From a checkpoint of a small mixture-of-experts model trained on Wikipedia: 4 picks a token.
Below are experts of layer 6 (counted from 0) of a mixture-of-experts language model. Rows are named router (the router's row for the expert), gate (a neuron's input weights, with its number), up (a neuron's input weights, with its number) and show model dimensions 128-255. Each number is 128 + 24 x the weight over its row's rms, rounded and kept within 0 to 255. Numbers have three digits each.
After each expert's rows: a language model's description of what the expert responds to. This comes from a sample of Wikipedia text that the model never trained on.

# expert 10
router:113117138102117107136114142131120132106089112130148129105118130133135100126149158088155127165146128115178164136118106147120131167114138138135127122101151087166130124190152150110152150126137149111129109107145128123096129113093141143105136139161087151102109129139134129095128146146147128123117160104197143104152133117163096140104096134150134145123114127098109132149110176126137162128170
gate0:140084130136140144099124128115133132131159093157133109077109100148156126131124148113151093140165130110136135126115122115120142109141141165126136119123121079119148132149146161109153112107102158162141117116157106127146131103109127171138093098123074124107105149153126095128133125171081125106157123118182097164118126092165149145149122118139108165120133150140129130180131144107152172097109
up0:105075125111155147129139164125130156108139140172157146097094082101117119112074175106153113100141107140108101127106139123133164117138124138120132092147119110109165093135156141122116143138105145169113147162133070125158107158145118171144113122123131127127088142143124125135143095160073107091140135108180093200100128141182144100119112106139124175121136140159119138132106119134119144165145
What it handles: Measurement units, decimals. Unit symbols and words after numbers, like km, kg, mi), °, %, plus closing parentheses, decimal digits and separators in numeric tables.

# expert 36
router:125155148114150141142135148143151153147107141117109142113121119135135133163154096091155152112104149107137141145117103151140137146122145136173151119132110098159116120150103137133112167109128134117109111149132105164122150057127131123122163093174163118077108135127132153124140125118137107125079111134137142137138102134120087110146102172150120133145138162109140136126120139140093145133149
gate0:099140155151135126130126136154133109123141112125120115131153153129111109086143105115111134143142152107151133099146094133071122139151131096118135105118160101124161165147078131099121130129133160108140097179148120161111155094135177154138093112107168117096141138127090146137141134139135128083095129097121074150138109104134093107159121070146095166131131129133127118124119145128142093130072
up0:117112139154134136130149155157107137132154135128118113164128150133162100120156101119096150129116170114162152119129149116092154148134117104121139135134136126119098145129079124104104164122137164133132087170121137140078153125160162134141115129116192121100122148102099158109180123149138132108102098123092063128092143120110109091168137123152125145163111136131111099124138124120156103141071
What it handles: Movement and narrative verbs. Plot-summary verbs like moved, went, returned, go, come, plus line-initial dashes in film credit lists such as Produced by.

# expert 27
router:156133140103177130159145162129137108146141161173100143116127117145091149151129085106113138142132112113161124159129150139143128161145169117130172120142101113140109133192120132111149139122088139167143133136139122091101153133098136124103117135143132111089109074136090158137134128106125105102140109112157156130137126146113079081111119181134108139150135120115102102116102137125114132134138
gate0:146131152131119097134103103122145136139118118178084147129132089153093134142086116143116076189115095091111108131144163131168134141153128130105161093143131129120124117109109141162111129102127138133132154096126150117101128147088127160113142108156165063123106084144122155153138055126124135109156097139173127146163095149104129089134131160124146142140126115107138109122124161153142135142124
up0:168120167105090169125127093125101144175121118115131137126088142100127141128120126091186131176180124161160144107127146106145140131176133135122158098125188099147144139125128154138177103143104140126115090099167099112105153118162121130126163106115081100130115162141112120118152113124125129182134112138140104144123127078128146106117094179118124142112105164120132122138139127090138113102147
What it handles: Table cell separators. Pipe separators and line starts in numeric tables and route junction lists, plus month names in dates and semicolon score runs.

# expert 50
router:153112153153186132129166116140158128153113165165158131086117102134101110138150121135141180153098154088145111157133102122139100119137118149117133104130146125194140122162167117130172118110104120103124095184133135137123167102133147139144131144121080107110101142143173169135126090135117152096102115108141132130138145151109078087099114168123113136133152130124111117137119099127118119118122
gate0:124131157109152136116143144133147147177124135160169104097117092162106085119134128121127141113097116085141131102131130100107163114114103138123127134149153177141125153134170145133189139129093113110113114114134139096124104062104098113109105159147135129109102147151150140154144149125081140112093149105155086133132124136137108159104124134121155158178147119166164137166114096117175162169121
up0:066114125132138123123155130126124090155138148161118097119116131132150082072109089120147161151121095133151125141113108116118146138105117137171092129077193158133128138126143142134170157099156111112128126131124087128086121125139125153165107094139133125127103134110129126156135195084151114114133118145144097121135142137154161111120142127173105184119151144159102165116127116114116145142142
What it handles: Table pipes and -um syllables. Pipes and line breaks in tables of votes and statistics, (age and (aged in birth lines, and um/em syllables like Magnum, Ecumenical.

# expert 41
router:125100174087187124146131154073147129139082140143130124168107122145113156072131110135179156158121103090144146138117102115095122147123170154124133117141127113135142101120154117139150137159123136132117151147089151137128142137142135093087088137128124113086106137139111162127100073156143077107115120145132161134146077141143139122106106185147111155158109103096105117103127132158099168129114
gate0:164129143139154060155106164190081153148131145124137148105086127122150138084118111122145142142157103081116093099132109151098141118169092134130114087153140106130116142150175120110143085097142156159136124123100119152127111155142144119141115109115135134144102117169131105135119094125137103131068124103112131158128156107116171113109123125131112123069139113106113117147129125096114114137136
up0:102133147117135093173195165116106162123134133137105140105088137123142173114099097116167147154144079101119121121108103184131118102164174109137051096150127126143133102118154136145144117137131108148128155122083133124131128173134164134109103139139148139133127120167127079135136127167172107120098135125097141153126110109119135114139117128147103107107117070135093126129138153086120155135135
What it handles: Short word stems. Short stems and particles after articles that often begin compounds, such as out(lined), land, air, war, so-called, un(heard), back.

# expert 49
router:169088129134165123131165169100155128150118157187157143110106124123135116083146094084138162126158126110122143142150122134140116165129149162131118110119148135149122120183144144136141108118074140133122106163138141075104117135093141109118155137125086134123146116141120163155136116121097112138086140129167111132130163151129103081109114182116129165097134122153069090159136118112088137129148
gate1:114143093181100109127162144129121120134155141150105117127163148114122108137129134154123126110140115129155114106125097124069140185126128136171172144093154129108118144124150099171134181139140139123110153130136124132112104097120141144136121175116090199126105150100136133149164107133093112136091144105127158120167102099163103154162109160108128136115139137152097102134152138155118139144113
up1:110118079107126137143156115086139147102163125084132112162112137132140130116131106126150115113117112132130141096123149154144112138114114130113133155124123112130105117112091154137174150129084157181106181144161128101106111139118147131093120135122137120140141166120094154155204126128119124161151126094159105113168153117090153161129131141119191162166118103114121101105129108122148112129143
What it handles: Census statistics prose. Words and numbers in census demographics and climate tables, such as household, population, percentages, or, sq km, density figures.

# expert 6
router:130142156134114091159170168132088135061091134142130101143129115173133121116148104118147120165120112115108157170126077127094155134108149136149172131125146087157151063126096163145169150127109120142155127132119107102117142118119091145088107145162122131133139141162111113133114133154105100162098130093136155144144087129143128139118157160152127126109141122118094084135095161123082125120122
gate0:098084124163110175132080176103109121142111155105104124151103090142123071125182089115121140212112130119140171162169130132127100146133161177128140087127130094114122121150149179134119110113123104136057140126095091124163105123121104121104120119132131137127109133118132130103100102130128179135130142130095097097122128130133111115128109128151107120117159110115116136131137107123112120145112
up0:122100122181113144154098161092110140148128137062117134139127105110104078108160104081124187187084134093150151155153126138123085130107153131119104104103131094120123133164102158127150122110156127123124133130064101146130105073084148147106125160112132159127100133157100124118094086146139148114108143143110119098097135098093101138140117154181122103138152107129144130126150097109109127107107
What it handles: Taxonomic name pieces. Word pieces of Latin scientific names and taxobox fields in species articles, such as Species:, -idae, Drepana, Binomial, Authority:.

# expert 12
router:111123161094128099155146143186146122109094160141171113110152102154141081142133124127129170139130124072169133133082120115085123148128151154155159126098105124159160123170169128145142133098168199103171105124151141125147121129144102107121114145120113107136143114178107136157129117141146111141098141072136137174150096115159130107119162146122121118128087084118141118110133152115120096136129
gate0:137129167137151179133119130148108144120127134168111121125081115133097153092121127138127152139110127084114144118104150132101097139116130122142126155101102084127133110131141131133178158158141145101152096095115147150137102141110145148060096129137118128137102113136125128152091176125145082142096092165112134115076115123153079168115144143143172149114121151157110166115164105105160103130169
up0:127117098106105141120088153137077100108140108141106121129118098128137182107133122162146121127101142136115132129161151099129092128157138128134093132140103150108105130107166097116157135130140140090161065098111147131144125150134100159122129126156129112141121137128073135122107140144111196134092134107144144163109150168112153128110158128089092155102122151114145168137131138105141110088126
What it handles: Football career stats. Club career tables and honours lists for footballers: league names, positions DF/MF/FW, goal and appearance numbers, Championship, Cup.

# expert 5
router:134137136125176101176154177137128148122117108120142103115144107146165119127118107117103143176120091135109103150125118108125150143133107160176183118128118081140154056144112145144142106128131159114138120129113141127142113107119123107114129159169124128115137103138119131153108105125138096126111087135162160125169094134124112122132136156140108141120146112108137134178088126136142118120126
gate0:108152136133126157101137171123111167136136129158092136135149107191136116129084151066163108140158102164145143144120165117125140131126130154085147111157136116105149166133102102134132099123133123123142118146167100104094097161119107124115101088147121163163139156184159177135139078129138147191104083144134132072143127136111094121121140130094091121107139067113139099145141122108133159168145
up0:124142118122122121122138127116128149146145131131106142109117107101154136140118167078162167171125114164172113143146125147077113122150113118146139157142126071126137125085126116134129160127138120117131115125193141144091100144133129119131126107127126133140095132155137149140147140161142115162099106134159123106118134197137103134115143168107072125162125100201175141160146155128132150150113
What it handles: Before person names. Separators and function words right before a person's name, such as the dash in date lists, by, table pipes, Genus:, Born:.

# expert 53
router:124130149102147120120165123154134128104084147135137145110158088179178133136206128095168164118119158117099148116091107085118121143109094164151127113160124100127101124184133133111103152124101157132153124142126088119102132143112136100149137098145155157118138154138112154119155114092137129109115152088143132106156093100156131096121114133146111166147118105124114089145130164113117132114110
gate1:175109158157132176093167139160091151111110150108136135144169127143142099109129151142146177102138145131147137158088099103147141120113160141143153115124132102127126143117137083090165105112093133098134175136124160120160143152127135131094123175128154124100123135120147136124141134151167095142096139119130161139116120093113108112085079132132139101128121084096150112165117117134126143180105
up1:136109154158130174102164132146099162074123166112160144138176125169161087119157163133126148107110138123153134135099098143132104133116117166173162090102142115155103104099153098084139096115116131099107155132136140119161137137140092106111121135116159145139097153132163167137132140095150097131133146133132152144114132117122100135121065166164131118124100113115116120161097124141086156123102
What it handles: Section break newlines. Line breaks and equals signs opening wiki section headings, such as ==See also==, ==History==, = Title =, Personal details.

# expert 26
router:138074132143159100132131150093160135122099164162112111112146113148166140138173158100183144142066118080114145132140141148115132150114129151130113115143094155084086095124151136129125110168142161110171128122116080142130122156133141147114086132194105123124110165120138162141113122123139138124105095125131093140174101123152127082126141111139126150122079129121118135105102118132154130110149
gate0:100102135106145118128110111122187124122115109156108151127121111130137132092178147134100124127109153108140123116106091134116124149080161113144152139121095119150127133129155171090146145186112129143093145145152112148131138125126093131115131123109125119120111117159162128193152129117154161138143092120112085136128144128113135124143077108105179157106102128098147115121151108102138109113129
up0:107089140141128103135098138117176133130126118142126140104127128145143123084124140136120132102081166088142156071105108137116103150100140129145156147125085103123099125131156145101126141151141119145116156128139099173119098114149115173098112124114126107124136105163161092177148141150153173110158088181134098147115135127124107139149086110128152154131087129129145142131143125107115104139138
What it handles: Onsets with h clusters. Word-initial pieces with consonant clusters such as St, Sh, Th, Rh, kn, as in St. Louis, Sh(aria), Th(orpe), and New in New York.

# expert 24
router:144072123125124133128135132124107164139127147163114132115157116160100161117127127116121124111120167114139109118134117117089167122098138111152110104154117079146092094155120118161144137107121154133159134173128170151119135092139127128077139140138145139101148147121142153152099111110118103149091112121145120148173106083114083103097116157149092143148132057100119071166135154103122125155146
gate0:155097118110120156109171111112141132137129143146114117134149098119097203130159083126152139136117177128121111102123106129138150143110162112138148144135126124103145081161139148119142097106101151129108126147145097120078102109151168101085167115152108116097099122124131141127112121135139118106134118129137186107151085115113146144102082124114086099137121121129131138185145109101105092133138
up0:074100111152108120147164112122102152105158127129106119134168134115127144111155116127137146144088138123104147133142154144183127149137130140144160128124173170119156146160126156081125122123139111117138098091125079105096111134155103159123143146156149121158128119126150082141154138129155106089161132148147124126139107148052169132147077088149068132133162135113159127146149125109111134090123
What it handles: Prepositions before dates/places. Prepositions and connectors like on, from, along, between, and, to, often before dates or places, and Born:/Died:/Released: fields.

# expert 32
router:116126129129138092143129116131146095102114173091119095093149099167111163131137155061133142178082109122137141154108094114046162166132170099140109134098117096148128103139099136136142156152102167142135111141122103104134161125112121141073144148170136164127133161138123126126110109147178128111130138082138128164151118113128141113132126133117107163113127092106109136154116140104087130150118
gate0:145098120133098140122148117138125121101170161110092149138150134105144153167164103078100154126075127113124134123090088165111125138119132119113116146126141121127092116120125139163113114110076212148125135146143127126172132128144061160117109121167138149081112143140122073134169117123135131116124112139112125126121132124156145125125147178132130121073061146133100119112102110093122140122087
up0:150088132182115122134140131136123100106174145155111125150155120077128186169161095107102129137091121135114144127117060176107155149138141098135094138097167114127094124134136165153143119141101186151117113144133121136172130154178103147100097136179163098099107133125107074112170134150141097114124142155141132135130109121138113154143147165132123142082092164155125125123122138125118089121075
What it handles: Inner pieces of foreign names. Inner pieces of German, Dutch and other foreign names after a capital letter, such as K-aul-ig, Hofs-ch-neider, Pos-n-er, Sch, He, Hal.

# expert 1
router:155150139122117117148163174128119137154137132144112113117168116141105104121141142108170180101113148126149123128108121114116145131093138153133149107129155135106126120170124124106152092121102157094110103175141182110112131078077100156123094102123125150112154174117136147111145117123139102132107118088149129154137087087187093153101142127145135146099109089116125092153106146114090125114163
gate1:130106144132141132115114140108099118143128121071147138124133103165123112122129150120133171082090122151132143122106140155108163123087163088157126149113162124131135111124109130164092130125140165052112104113151136105090149071087102163159095122102091091143160128123122099130101128156135090155130104135191130123165112126133104148120179128119101132106072155102124115120104106142129087138151
up1:093137122128143139117133137107089124133104135121125142123111108194128109132137132126128164096062106135125127140099133151058132115110166108135152101148145117127131150137143136138121120095142160094113107165123171144110131058112110111159064135091071094118158123128115117141117101154120099146131115145134140127129110129111140141169184125111096119110090135123138118125092105103082115133117
What it handles: Music chart table cells. Cells in wiki tables, mostly music chart listings and demographic percentages, such as chart names (Danish Albums, Estonia), pipes, and percent decimals.

# expert 33
router:147072124120127104152129164130096137136106178149127127098113101114173134110126132064116159130113128123168157139095109103096121157149149143164133092153122135120098106155148115102127137154111128095178118138092108136093127115097138095066130194184096151080114120131142122133119112136158103137095143072153156126120124126135101103096131168168099160109132097139096119133145142092149151147121
gate0:104109120130178146130157140129157076149116091110130098125122163106099049166112214119186136109112149116074118169086130168131096160150096154119115103170143145119139106077120099130136115140162127129127136150106145136118133113146149104134121136130156104125123165140111145111066135095126112117148156136128143125145114141119123136139129130130155152123139117124160123131158159109128118162111
up0:110117128102146124150143141138175086132111078124091085123104139116103072159119192126154133109129105110112124141078138170133137164141088143112122105163143131130144122077108096113172122156144124141106129122084143139123147109110141122146088143136145105115122170153113135119094120096096102120183131115135146120139125127115116134141144098127165147108172119102160125113121157107150103192126
What it handles: List coordinators. Commas, and, or, including that join items in lists of nouns, as in stories, essays; medicine, conservation; as well as.